Weights of a small mixture-of-experts language model, trained from scratch on English Wikipedia.
Size: 9 layers, width 256, vocabulary 8192, 63.9M parameters.
Below are experts of layer 6 (counted from 0) of a mixture-of-experts language model. Rows are named router (the router's row for the expert), gate (a neuron's input weights, with its number), up (a neuron's input weights, with its number) and show model dimensions 0-255. Each number is 128 + 24 x the weight over its row's rms, rounded and kept within 0 to 255. Numbers have three digits each.
After each expert's rows: a language model's description of what the expert responds to. This comes from a sample of Wikipedia text that the model never trained on.

# expert 41
router:136113093127131124160106166128108096142108138109128142139131146115093134128107108133120173145109110129143166142114147174121143112070160127130142114100109131167154119154096118142104135146144103159108183090102178113092121158171129114105107149140152137106140126109127113151111169085132122124134168113120122103139105153155146102101104161148124126083107110159108125096159146162148096114137154103091168123099148143102076130114157134140160157151163121113095115148146132112107143132154138120133099070092115088102107141120124150101140147154159135151111138088141100093078127087150129115098162125140149103094137133108091119122113136143116113125068156104138096106157113130155129127116129126158148157133149165119158139155161130085103116136166143189136107135129075113150145077144143
gate1:153160120153132135154132109124149123133114128130106160108138151136103106102137159191112150157131108137184099129162123133175180089114097083129151119115126138146129120110145092119121177088160138152155137147105132161086113124123119105114127091120156103134162111120152095124086155139111131146104132108132127104095146091153159123090125140142095125104113115150145133139138188127126143108134145104092152176121088122142143178152125137198123154147129132129138160151138152131125078090151111122101122126145163097092133156117100153146131124126124115137134137110108125101144086133093141133122081094121108165127083135144175157117103146099158164138139090101121113083178183144144128107118142125130108132137092136180140147161127122108127123134145099168130126133093146122097130125185151
up1:100100170148109128151142141117088141131104163073134114122143161128138098167128069160108103107118120120085121118111114126132146174130166114104110128127137129103151125125149147091134112183099131136151172128124125156110123116107136134137100157136090126117108106123153113160130069153130128092122165140129123152141122123100104178104102104126098145120170079162116136177119114156128152130131140128092180128158124083111132146091140121084132128103132125145120146072129118139095129166151154115133125118106104132177127155122129141117164176144131135129131126128132108123167163117123098115103144134149129131098119140095138107143171172166124152141096108135164114113104112110125090096124134122118166165112131088129128117091174111119143087133078144086148135147186130140099117130060131
What it handles: Possessive pronouns, the, and possessive 's in narrative prose, often after a verb like announced his or of the.

# expert 60
router:193155104132135114152052128125134118095119109138092168137123102121121144140090123124086113112159126143109109151095152132134106133126147160138131159147099190123171135137138103106153121153112110154117118147118140100159108124165160142171121134105102089120135114103187118147138091104089099093114095127114149151136117163159137149101117121105155092110165163127144141115164123113110113127139161114142135137162128101155116151126102135165137143128138152136148129114130107168124122074148146141142173126102173151126107154134124143059093094117194092088094134127150148088129119105098126154108119149160119127128119141143165141133125103112102102124106095092114115103144154137143148154118131117152121132166139084151126130151132087104176133093143137102113134136103129103097149136126181
gate1:124127186189138135107149146122073125093166119114139110110105093146133116151170129105120120137143121096106156157170120151133132104119153086160100136080129143120132106106177132151155138147147140152131111134155157114161173141138098155117140099125100130129104140163122086126143106139105134140133146172130142135120153114145140130114154147142160069096096120109164094122185119120102105163124163115134124119143157132173159133112085045139168127130112105142109167139131144134155162128137139118157162151131112125125146177141127137086118126137164100113122155133105157112136170115081179156127122156141104140168138124150134125120151127139113155141109140156119100133144128104137116191125101127101119108137150150126153093132120106099121113159110132125166154149096135113161108165129184
up1:099145151156074127116151089117113131111131139102116152094095104154126119148131127106135132142132154129146130139117110126162083105111152058137131139158124110122115143102184117115154119143146154126132125133122175105135156138145124131136118163155086117179119170169169109169151120072137148104112139145115129141104106143140155154117148148117143128081156146151146120096135164136091119149112148098147128071123105129100156140085093096099148116093137121086107118152133136136159112147142127132103153097112085067127150174125151151118137123165175110093122143128116144129135086106148117161117103144118105125096145164130108155123198124089075099151117161159114104107141109097144097067135099115165119117126134143107126143126127152156102121158118145139130135102087125137135123128091127
What it handles: Middle stems of long Latinate words after prefixes like dis, comp, imp, inex, as in inexcusable, reinsurance, commented.

# expert 26
router:115157141119138149104137104106100111128163106089154099110117103123177121157155150156159169088117100124132122132163148108087103124113177156149158161114111068112133145134132102156117140151118112124123099152125099134157102127128149111148109109100153121124104133134155182178181131129117142095109164141176154129127138121102115115155132138119091136138120146080116130116122139124107134095148092125121110151161147139155184124144085130135146125155132169119128153093165151155119128106103166141138095097158139109160141148108105127074123146104118167135136153131157112093144137135156157093145118089127115101177107125134114120108136136189127161081142089119122144133094123091161153138133174127098099082132139109164122131142104141166104145159147117126096126114151149074106106146142104
gate1:107117138130147144095112129130084109109155136140134109136111112125141110129163162124110152106106157151125123100173134113097143088115144109170149145096152160137122135113114093153099163111123150124156144146147160131143159135098144108172124112088152147071136156142071102109138102095148145092121179093150092090144095089114136108113149138158113122115129111121174135098103173115142137115131135113132135150101130133164143092092139109107148113170115145105140162153131098155111097123126127101123153107158104140161158100171117132076167138125109132134132111109131143123148132156102140098150110137171123117141141150101120143127092120117114171115154127097066103138093129120109158154106152107095119122136115131150133142129111159165112145077112073058125108095139131086143086158160107
up1:152124123176129110154133114117159160134140135129160178149152133132091146118106114152160118139131098105121102144101136149147120163151113171104103099147099080139105129155149093097145089139134145110096106128101127123129113132148138130106112128202123116165111086101173138111125156123106101160100101153115155159087189179149151131156146120125123159130108179121094087138142086135107105153111120128134126104149107135110125153176147159160132142115146143129126107112102160126110158112156135144141102160084137105101101153118143146165082152116146151108095155132130117125124144116155114132102150128089106112127124080172140112116141110124131123129103114165155124140160119135146099121137117149152126114140117093127126135126142075112147098193153180127156148153085125184096156103110144
What it handles: The piece g and g-syllables (ag, eg, ug, gg) inside names and words, like Pi-g, Ni-g-tevecht, Na-g-pur, plus part, Ab.

# expert 27
router:114140168147174143124139151124118136129144123135087130148143092139125117130129134158158153146128087173117098100169125093150138109094149131110135156132102087128137068138131170119154106131133152138127150086139084116117125121125110161101146157139160109123118091107131156115090131097128159143122144150149118128168116091106120127124142160095091131123135170194101105149127112135142117126119111131134121114125100137141196128121142115099070125191122152069143178100198126143159133186103165073128107188107129105102142121116135158155104120117108131109110165135117107117131119107121128130095117129133099123124145097119117160155132175082124076113123162121092105160137141148136099166145126142149142117141110111117130136117120163122113107164153122133111150106103138111113144128148089
gate2:128076111084154114131149159141161091105093120058086138176106119078135113109144073111148126121115096160131132155128119145128175105121107103113102118136147111150148136146080130110116145133133193141123144088142084116124095118135145101089106115134111135136124129130091068062167131144140079163138127123121121137124139132130138128115151156133145072147083164145109102124093125126125110127135148118103133141128135161101129100143116134107167146075099119119121135118138126112151132169154087111122135148134136138114185134095130132056105096120143084138136146090161133094133147105102118137139129153167134095144131106126163127152159126158161138170080122085139126115133109133097128146113139120103120131149106145099125118116116126129117124138119152174139131121117138135170122070130117
up2:134101149107167130104124142114104108143114135081091133164136092095121136141174116112136104126102090140087128134145116126114134130119112106114050138127138097132143135120149124117126139121083141130142160084143104118160105128138134059070126170140092127132152111152098083098164108108142124175104160193141120135171163128129186130150159159129111086105111152145133089146105122127114128120137161139116144137101153114100142114129136110115176122129102129115089166130151101098137140128125109085101097175168169147125166112121140161105108126137103127136126154089110130138137121106101119129129078136162085076116134108087103107104126137150139124154133185147120136127139110124098135131143165123126165133120102123146143136111079153099128126151077135143162149116104152123129112119139102
What it handles: The word war or War, and opening syllables of names and words such as Ra, Da, Ha, Bur, as in Ravens, Battle.

# expert 50
router:103117164102131160104141186101105082139108163125131136142137117102113112123089130123122107158154138114131154103149160116111151135093140094123108161144119102117141142109155091125135137112130139167119149171135108157143130168158140132108136108061143095121112134152130156162106096141166120091129136103161155111091144145104143138153112093145109147145167115121106124131180089128113113125138160135147132117095130125128144106144114087122139134114159133145144111099077120150131094079164114147172110083112097127155108100157122106105146114135081137138150149078104138103134145163117140115126131160139116142124182131143138140085130122175163090096134121111118125146100119085119164123148121175104135137150158145167119083103143102100138136064090105116108160145140113111161132189136122
gate1:127122109111152157103133118124151144136098122096124162148176159112106111132153105129130073118123116109146076138178112150136102110146137103131099129099099124139142157147137143119154123134104144123143120091143084132143133078137115166085100155119115111105124148105134142089119143131160106147185092101137107141161144187082126160117117126109130152130107132136112158100130149103121131131146148132136118152086204140061134113164145148131112101089111089115111145082142121122153126084120127104154144139157131104159152145127078124124137114141115105090136140147158171057113100128132136125080130137146107147161116179155118161102140144143178112135096155164137129135135130120141109152128125108137175148115111099102123110162124054100131105104115110149120153134119154129146133113121129
up1:112112139120075113143129130138128121127149120150141119104067141150134137121103136111141161124130114146116177129066116148126166163121104134145155145169159121136130143111110126151096138111158088113108093150123161096101111140136146077140125170148147139135134141172127115176134145137111120122084144146100125104092085080165108103129128117132116118135137152126141110154124130169139115107157104155101125106166051152173109138106109133114136133130123151128135107152126157125113142205128141168089106134104104168113119128164180128108112172130172122173110113124102102185127156124140107132166123102093152110107112068099124108132116120094074149114113098115126103134139124120117116128100126141158092132116144158107123173112138198130132116145151153126150112121135113128127127111129161
What it handles: Capital letters or capital clusters beginning names and acronyms, often after line breaks or parentheses, like G-ayle, CP-I, Y-aime, Zh, Kh.

# expert 42
router:082130123145135127096127138113132170130151169131109125139203104128151120123106141158140125100150103115122123126134096129153140133131106163128127146076109084141118115121111112111144123109117096129129154174153105139131107153111123115123130148144114127099123146115115125145159123170140127163168148117137107140073175130176131107112155190115124115118113148134142105158134142121107133120145095128143155138189118133140150078089123117139095138139120153116139098119104153143128116147117144130149136071115149174115205136104139134166165133150096182146145138145114108160106131105101170081140104144137116095101180119115146084108126121099129133105133154117164112083127099122153165086146142131117099106148143093174129117156113104154167123173073134102148135122122141086102140144121149
gate0:121099155201121119119105128123047151099105095119123151083135145144106143128132116086137108126130178125149123161088132091148141148144151132115166176171153139139130135104214065130109096146120134118121132175157145091161093129153125146139122128117105162146099113150155112152128149140104139125095162165106112119102132146158164149153133152150108147127140124118097093113139132129119105155113117109108140168120131117089118122123117153124093121144159128137139169130110133158130135114128138117103077105125109120117145160132165107149134137090109125138110120161142108139115165169113149159124132096115090138073136169136124131064119099087088141133123121157116097141146117116102136093120113096113155118108129135127157135158139161138146126126141149060146106111168125144134102138139115
up0:111106181179107104119127146147052147097123100145138146097124137137124104134139082074151131113162150112152117133096125132144113099137154121127124168165152143151119179114148115118100102120106130129142132158141176086129127134177108112124150132091122178116148120159149108144142152142145150121082154182095090101132142119165138132152146140157081123149119114140136087146122133123147105126130120083105145176116153113117119138130076152137117126138160124147136132116112112106120141105112100136120123106141108126121117139131170118144138128123125148151078110162108072135112137213115120133141126128118113134104141168112114128084118095109084121115117137137147127144150121169105118106132135062114101161097158129112175161129151138166113121118140167101134101115179133142120122116167095
What it handles: Mid-word pieces such as th in Method or Gareth, and ordinal suffixes th, nd, rd after digits, like 3rd, 20th century.

# expert 52
router:107136122121102091145109096158119178129159115126121140134145161121109141168159146099153126095132185153201159114103163144104173111162153143161154115173199108168116140073119108112140108112123131141122108110124140120127116103160153126094144142142125130132152092124153162104170173161121150107134107135102110140076093079130156103166130080175140128161127150142101142118150117134135155147133086118113110125163123121122108146121125086168108134093155191145093148168173154095150137117087115118112166136169094121139114102147139133125141122134146163116094114155140141111141117147160136107102117145128125126145157123128117113113117119119067158102136143138124151141110126131144097129148105159142158145105103104092129125145123131118147130122141133164126141117120090106130119087130157
gate1:106163125136140120115126135179135138112152133143139128124160141120148128136112136155120129127099140137147154135068161161111166138153153108086107123145163167165112138137152146124083153156131110110137107148125145103115141137120169143138077127089154143099127124083148092126134084168113140126135173169152092124132103119136079121098136102138121147087145135127102098122095171161152142138142119166180107130139124153137133160063149064112135114134084096135145094148134139132081143146119144143113131125156123142158126134176106136090134129129142131132137101131086137137113117149144120097205148125114077172137112122146112129125100122182120110084137126151173109113129144133124135157163151162099129117124101139116130127139116105088097185085109158090138112111131113091131140144112130
up1:154104132123109119149142149075127098128096119110141135143106110129099137114120102108157124133165101155116122137177101110127089133095105134157150159113095103113144108127089120126153117100125137162133161116150082141135125138117089123129164120146100118145137157155091163150117158097151118100108116100117157116155143146129149141145122158109141110162120103121164172131159083085111125114128151087072173140118142116107116095178109185139122145140153138140120157102145119149167126121142132134129117130077117133094106131083145125171150147128094128151124166120130081114138153089103129156060127120140166102104126140108142130163166134087147164178101123104085131118128134128127150100087122109153111155158156107133129108093141145132151054161152126155110152137168144161123139132141128
What it handles: Heading markers and words in wiki section titles and table rows, such as ==, History, Notes, College career, appearances, record.

# expert 53
router:163092135170152128121147146163119112112151141123122146115170129144169154115092106128125088117128111091087121123134132101121126145134153102123131095110162115119172096127107121122124130136128163134124133089139133128130112133159132109118102104089184134115132097115119160144085140095178131117117128147154105092122151111132146115098144146114087115148147128128145114143138136153121135146089147150148110118119182136161143107134149125166181152081154147146143170140154130145162119105171144110151126165158101109128159128123118144067080084154142122123120144095129130146138099140136148162116111127149069146125169134135127123082096196127124112082137134142091121159135138105142112155104133146136105104167110100141115081115080130104129139116125136123144160141113110156190087191150088
gate1:151137151119153101133099141126144110142126105162115103110116120129150167125158131139116159137138115145125100139141112110154180146108129146116127150093143166099156097139149113142132162127136127138154104091133131100105132132149141097143142092128141135161130088072121112078152133093137127124112098130136119128122127086122121073117109106108117116145131148076165120098120114148119145131114114101095113160141112163084121140094141165176148150096143133135168150130152122113151138136171146138139136154125173128164167120132157126171142101165136102117139123117207127101158132110130098140102142083123126144131113130180134107185136122143155161167130146080108112103157142129111124120088133093088129144114107106159206109171101103138158115128108132148161141110055137162145113116145129
up1:119124115137116168112172111127093138160123157117151132130112155113106049122116108138126102107124129133141120164116125139143079106117135089157140119186115112167135124096121134116167081130130114095122150130099110130118117114090098122078071159127118103103143149168160142131107125171121104147147146132130134147116131167110106140114125168166143143118114110172115131146168167131128104127141161165149142105124117106126118132138124115098118099142088105127117126131114168132113081130097143121082139112128091125085123178121120114091107138107128149177132133117077153133108149127168150121158117146126136107120128114101130160075123154098100099115135096174159151140098092148150119104163131164136121122159148179109066124089144141083156146139139132120107112126187113100132149157114125
What it handles: Short capitalized or lowercase starting pieces like St, Car, Gen, Co, Mr, Ltd, plus there and man, in names and prose.

# expert 20
router:096162148185096139113154090124118102132100143121144108123126138142133103131149115116144139139135125109117153112146150098061122124117120106122156092148145131117164133132097129195117123122129149127108128145142198144115159142123100103159122086043097108110098142167102123126122095132087137110116118128155114099113128142073168114162136120167103121120131071157156173139117131123116128148133167126146134107127158144159148112098152127143152151144133150110126144148169139142121169141149091131141086160121090126132139158133094109065113141126067145133157168107131138126124170172119132100119128105098166111109127128133149135105115143143128111104128168125106158154123148134143098157158144128098104155149170104116155088147084153140123162113087104132128130128140124156099139165121136
gate1:152065137135135163114130089139171091102135135123143097101172147125091089090140164142170152109149136169150139144102136128135140125119082137111096090083079140152153091106122146136129145142149123147099137124084123116149112080108122162159109127152152114140168172129084097093134130103104124146130075131080094129102134136146132132138119115136142060166116131115105142072110109111127096146075130099138128124127125171138129120135111103139187114107136135130120133124097146122088119107144118122100137118139112152127180125107115143142096131099148116131128139136126144116083129139108112099126172087135078176118136110091153181096112150131126130112147096130117123100114141128147141135141140116094089104108128129101136123122117090175099091135171077139111124104123129116128131114100124
up1:120210130126147109156123150125103173155111099124119147119065109134166159170155082145093097121114115103114114119130108127143119128161177135146162147184188111110098169151136121139111102140104136128178112131162128120111134163105146087097143144124113133134093084119168153157130135139144110121136157125143134132139130114115115119118133149104130174089146116141171125167137153170122150100156109152094107147142128091109101156131147145140068129144117109118127137110148109136158141128120146121139132142121145140148074143146143111140174132150131129112143109137140119171174147106148143160124106146104183085138119136144092066143130117133120114138099154122139124156155093128138127109090124129164152149128118137133089146136151164076143132129078175143133156149120145159145109125163137
What it handles: Single capital letters starting names, acronyms or table entries, like O in O'Neill, D in Dwarfs, F, L, G, U.

# expert 14
router:148141142118130089077066096131133111141114112093111131151124110106094117074172102130136067096133152110123141173128139129138132151101157102169104090102118105101127128138156127180120115144128132140129128170123179123127156104145142116115103091149142105111156161132104108105113130091137137172141123135113161110114143081145151084144174126146133130113119130124126167120140084109099152133119124128123136114172129133114107127176111098142165105093100152127125182134218127106142079107146148084162092118117083160119110102119072163133103145113147156106110151136130059152110148136141135131090132130111101129117138116143146075122147165106098143100137126103147143137130137120107120137109115123135169150156132112130123154149111132111151139127123118148132145102094105108131128126146104
gate1:112139158110133122149150117149165140101139128143128115133073107117119106142129146101106088164115139128133148109145149139118164149127110120086151163124109130148093129148148098118119124155156174130135137123131087155153137123115165128132154098102121116117120115134135137143074125167151136126102130150153100126123102133139111112120118138121153119150116155132130119125088139114142097078163087112158124129118135154151167147094142127149135131130135074111117111155105157126130157126107124134082153172140112134153116153095120132061108188100121082114113124098095136108131103109136108093137145130144127094151122102092119129126097078156121118141117150119103136079152161213109131127159132126113106153139195206110132159102155152105110150128167140128120134186091117107157124079120087
up1:127090096166129147137125155142068132142148114151153130104152150128143127164096137127142159126145126125145140130095117126138106102143137139146146129131178152137162110135102168129115113090115072141109143102108105129106125159143111153123122158112122166118133140120148138165184161138112137117147154100140117134141138173119117144125120112168126124140163103152106139123157157131147132154110168181103100117129151127127099139145134113132080107159160158121157124136126100122139123149127103155130146138118145127114134104156134091150146072167112155159158096132179192128096169098099138122131115091127121152135115153157140149150157161118109122141150111127161115182081083077156147121156125104142130088086079087119140136117153097149147096094112124108113108077147154138086086169110134
What it handles: Plural suffixes and plural nouns, mainly -s, -es, -ies, -ers, plus people, members, women, students, as in Player-s, monaster-ies.

# expert 49
router:142117149174085134122091102140154156142103160145131148117149115138161075130164128131095158140141159139103105110167091149120154157120110131115088142108125107109163120154160160143135142095121122138127138135120084119149158096114120146140137137180087104103127094124123112163145153123123083146113145130145129092106116113171095148146144140122140086145102151153149081153137118146060142146115119087129150132150134091138108081110175123119120143118146189165121126145099146135133117126125142143133128112135128110119178121138150165141104111119127154160129168153148120094113122118119126095143086136132157077108119081152094119128132151121147127114129088150144134117114140140144172177166153103119124135175095123148149113182148129130109158184135132132121121064078141101129161106114147
gate0:108107106101116091123086123135113078111113141161104116172098079133121145097145121152134121131179124136134136106112164100113132098134145169150107103129160135120173119097142131135156114108106132093139122103121104133141112148115075145093162148119140130117181157128092123166155163149141149130108122156069174107157126128165137120154079113114162130128137120118110101136131138136119140130147149130127142087112133159132117110117111124149139131107134130112172123112101142112123161092133100139109138142085071122069146124180135125116115074106101147142086123143182137099112125119131149127149124132150152139119133147143147107107129149123141106075150106142115165220089119102160159138161104101103124135123084139117092141107143077123120125120146130173129106092148120114079116126136132
up0:130156145162122133118134126135134179150136098136148144094142174155151127139108148094131140149061129129155152161126090132162135150137124096111160163167114125142090164158106126085101098147146116153140127147162116093106155112116158129161122101121125127113078129129161139083099104099084100116161109106192063156121134139084143119098154135092113148112102131132152133108141120105145124133153107134136111169154115123128138155126124158121092117154103126131131126133173141134108124123136168158123147140145173149168088130100129148140134144153139096106172110091089114166135162136104094149131112129108119104148118125120127151129118144102124175165130143134121105078160132168093095114103136146162114118123147144151119117152113199127148142116102119070111152159110121128156153099104134
What it handles: The word on/On, mostly before dates or the, plus the token after it; also ri pieces as in Rodriguez.

# expert 36
router:142127127114146129151144117120177127143093123114098121159122108096082132122138140093143133118101129122154108168154086128131125165172124107099113132120095149122109149093149099106127132089085110134149117055099121152154177137101115174147102076112112149122122098135141121080151099164169155110159149094144164104149156164147147169128152183146118133145080115147147111153161193135117115121119122107128148134127101133106121103127111102120130115166084129111129097128120134152157149160130140111134137183124152115129168120106145132104116157153068087118099134116122154147148158141110126159121112121131116137163146121097133117151091138152099145149141146138113135152149118132177147147114115106093134137078102127126121118145109077138136138100144120162118150182138121161093163150143100
gate2:162129136149131129115076117103145056133130077139114122132136131104150140129139133162120123107158149153107077101130140148120127137145145129176130194110111141127142117116142151121104122120135140158098095083103122149154168110106119099144113112116148156092122086075137164126134083173133128107172131152130128086168158132105142138134107124119152154109098178108170107180154150104112158131064127129147113112159133134117123138090119145165098184113143140129119122121096081129157136157088158131131128137146155103142154104117128163137124109158116110076129175130105122154161147147126120149163101162141126156156114136124097111114082125148111102130107164138128093145116112114155167129101152128108143104110116125162170128141121122164178146177127154126150154133100113140126136138124137
up2:155135158157076146138114124128121075085104149110114140120095166130178149085154102159142151110118107121123151146117091111102154129110129139117157091132100106124161127124123150168141152099107095132166136129107142141159175096180080087090147142133137158124094156084144165117134130110121127140093117120119156112124111157086167106092142147155131155119139129167115121144139131135133176156122145101140160127082146139125104151143087157132135104173119083094103129071160150139130146101156118186117103139135100108138148139115160154120117121118128105154165117138158116102136132146118112115120109099117116117137129115126137166067131154097077124119189152115130116122124153113090165117138158105170153157097125125158112133115107170130170097128116141114119119130157113105118129142117106
What it handles: Word-initial pieces like re, co, pre, non, inter, and direction words North, South, Eastern that begin compound names.

# expert 55
router:127172139096174151125101124128123067152171128119119149089130138132149118142111134123148129138113142097105149114114120127096149162119180152089124145113124101127166127112115149155149162117176139118108113089078113160130119144121082105118108103122126121139122110131150071087144148138105114176105147136150100076100125137092081132133161131148149106135145159088133169122118116152102148108093092111120143060139169150090183131122133157146163129134091146130149165147181104089131154103142094124132108143101155122152129120135102133116109104149118147116128136143134108135119116130125103118137108169157140117118165128109145082120113121201138146123154121088096127116131140126136098118091093127115115110137151161134092113144100108124124129143152137149150166124126129123180129162151067
gate1:157108111114132132180117107137125135117135138088098090153117067131154142167097134143116181159172141110130120149168136102112134117128174128123128140114159151110153135123101133163135118121142195148140170149093118152134119146101116130116144139129131135087107147131139127095126070123140109174156133111154163139158137147134116139094133105155142126034126152101163103151137118101153129156142176123128158122153168120124129147098147121144136135118185124115121125148102090135121129135113135136143144096118143113158140123103103146143134106143107121121143130141112114114064095133147110144142115131137158130106129131147124122138162111162123133159094216145138135182123088118160111151139115116101158087144112160109131170150123126155102147151182146165145127129113126073163126134129113
up1:071148137145117136100148169133131129129122136171154154122112167127106121090151129111146112106085133139135136108090121149142139137131091128125117125146132112156095135122137112084123141157085068118113108118164112109115136111144129130142116102122116118174146131109124130165116158134115139085087121138107111127086124114122137119171137142112100132202128117143115149108138098127126130111118074144127100108097086154133110132180095128132118116137059130144130139113156161135121133124141114125140125157122106150095122097145150099106092144107128165134106103114140170150195148136095163085121146120137098126162131165116142136114117138109125134126175047132127125083146180157100153119111103144156110168104149083159112101113162121092143121087080123076109139144134147159099129129122139
What it handles: Nouns for places or persons ending a phrase, such as city, town, Manor, station, Wales, them, plus blank table cells.

# expert 58
router:103110102115121116145101147134156125133135124206188126120114152113110125156147111135094155142154132092175178124151099132162121141129154106099124131092113165120112162151092155139134139138176111148119141136110101106149143146126110122106145167150127127123120184159146135121124152087094138117123150164137125155120122116137091110132119128134121168142171126125154138153093133136116095149140107086140113113139128143101126157137166151137148113111107131121103127150158162076128119115100113157114160117092141104134141135140103168125123096106156165155118129148079129132123114165124102147108149083113122088092147097128118114118171161145115179151120127162156108108179155160107171103090083116175146112078110124108123116167124166117151120138104139168092113111164091103111145095103124
gate1:111136115094101089144127114113121172141134121168152107121086135171144132133101129137123146127148104105126122126145082092100153137104159114128145142152093106135136145113140132164159167119149158149122097115164160104134161157151138098125141112115099088160092131116124122104114132128108162127147118153103142143125149100102144129119149128067125110102117133080156161120157119131100114184167099102172155070121128115095134086092119175144124145097077174057095141098140145151104108130098114119101157166126130106151118090129092109146083120124101158119122142121153128125173146172158143151129119131108142124121120125135090141112176162133141171121136133141103130138151147128095134140133114101161056136135115128132107101135122150131129129134106141130120190121128085110110136122172123
up1:175099112142096163140113106138119086133123134197171147098123112109123173137115138112095161135132125119109157111146145158151154126122114131067132118091120163117132150129123137132121161126127163105121135089077110142122087114118111132125095132139180157109121132112136188108082100139113173103114128104096109151122158148139113110147124138141113144111145126122131112119146147149133135128139112186112142157121104125132129130068154096132133081124138086185138102181140158095159120128110104113109132135095143124134138119128125142124080078123123150105143134148121156142106084097174190108113127103130180185114102128129133148174083097138112125141116119108128123111124153110137151128134148151076129142194139130117134126106149132141130094130152130089108112152121093090114140144099135
What it handles: Subject pronouns, was, as, and, became in biographical narrative about careers, such as He was, As a player, appointed.

# expert 21
router:140076109072107160129121150116120153167140174102106159128166105181165165092148121164151161080096122164116056128146118109106073111136166167129134159162123120137124147155114111122133146149127117133115128151127179099128146116128116102156136092104135077111107119140126112140092116149077129104150143122163144182144132117114128147134114180116116094124150116143150135130144120161119121144162112137138147127119136149141148128140125138134152098116182118077143108114155103131177163085120163131121118111121141164085159169114124096135106130168092135123142136161107154113149123145147121120107161155132090118141163126122173129146138146107121163089154122132121092154107141112154128142128126116123161145154131111144174093128105119154106152143162093106120144105174114128113092141127129
gate0:124123127134145140128112114137116121120146104106106130124156127143147151106141129141169161103120088130089089150133166114071104164137134121141105151149168123119140134098146099120163127148110105099104092143109165130148116141115112113130107115149134145131086092128141097146126125121136160116170141133085158111094129115102119116137107140133129082096140115100151178125167122128141136165171164130154168117150120178094144138100121137088110117142115070152171118148122107113135124120108153171131184124129114137099171178117109158161136061107109162133114119094111110117174079150174172127110097113100123134108189105131125122137107168135107159058160141109137126140130119168115131141113157126136090113137151144150147113155125111176124117111141145154110167107126141127137115161160112
up0:144102128143149095109115128153095121134118102124140146092139096156110179139145129138145099148142114095091082090132165108109132193128138108131112130153123118098113139077121081150152137105081127144090120131119126137150111142119115153162152138129137133175131102127120127146124114119102135110124184164088140106083098123125108108154139125130143116114173119125153146129098146153157121194159129100145122129168089133127158091140125136123113125171140081142120146174121137126143135138135165155129131155073144135094134104117116173126142109119132141098129116100125096111183111140153098111082122131134100140076116120156105098160137151139098155085157184125141158147110119183149109137148150126146111185121145155140113110075134162151127126108095128149110139109105164116106120142123084
What it handles: Words like under, pro, for, President and ISBN, plus mid-word pieces after a capital initial, as in whirlwind, Microsoft, Tunnel.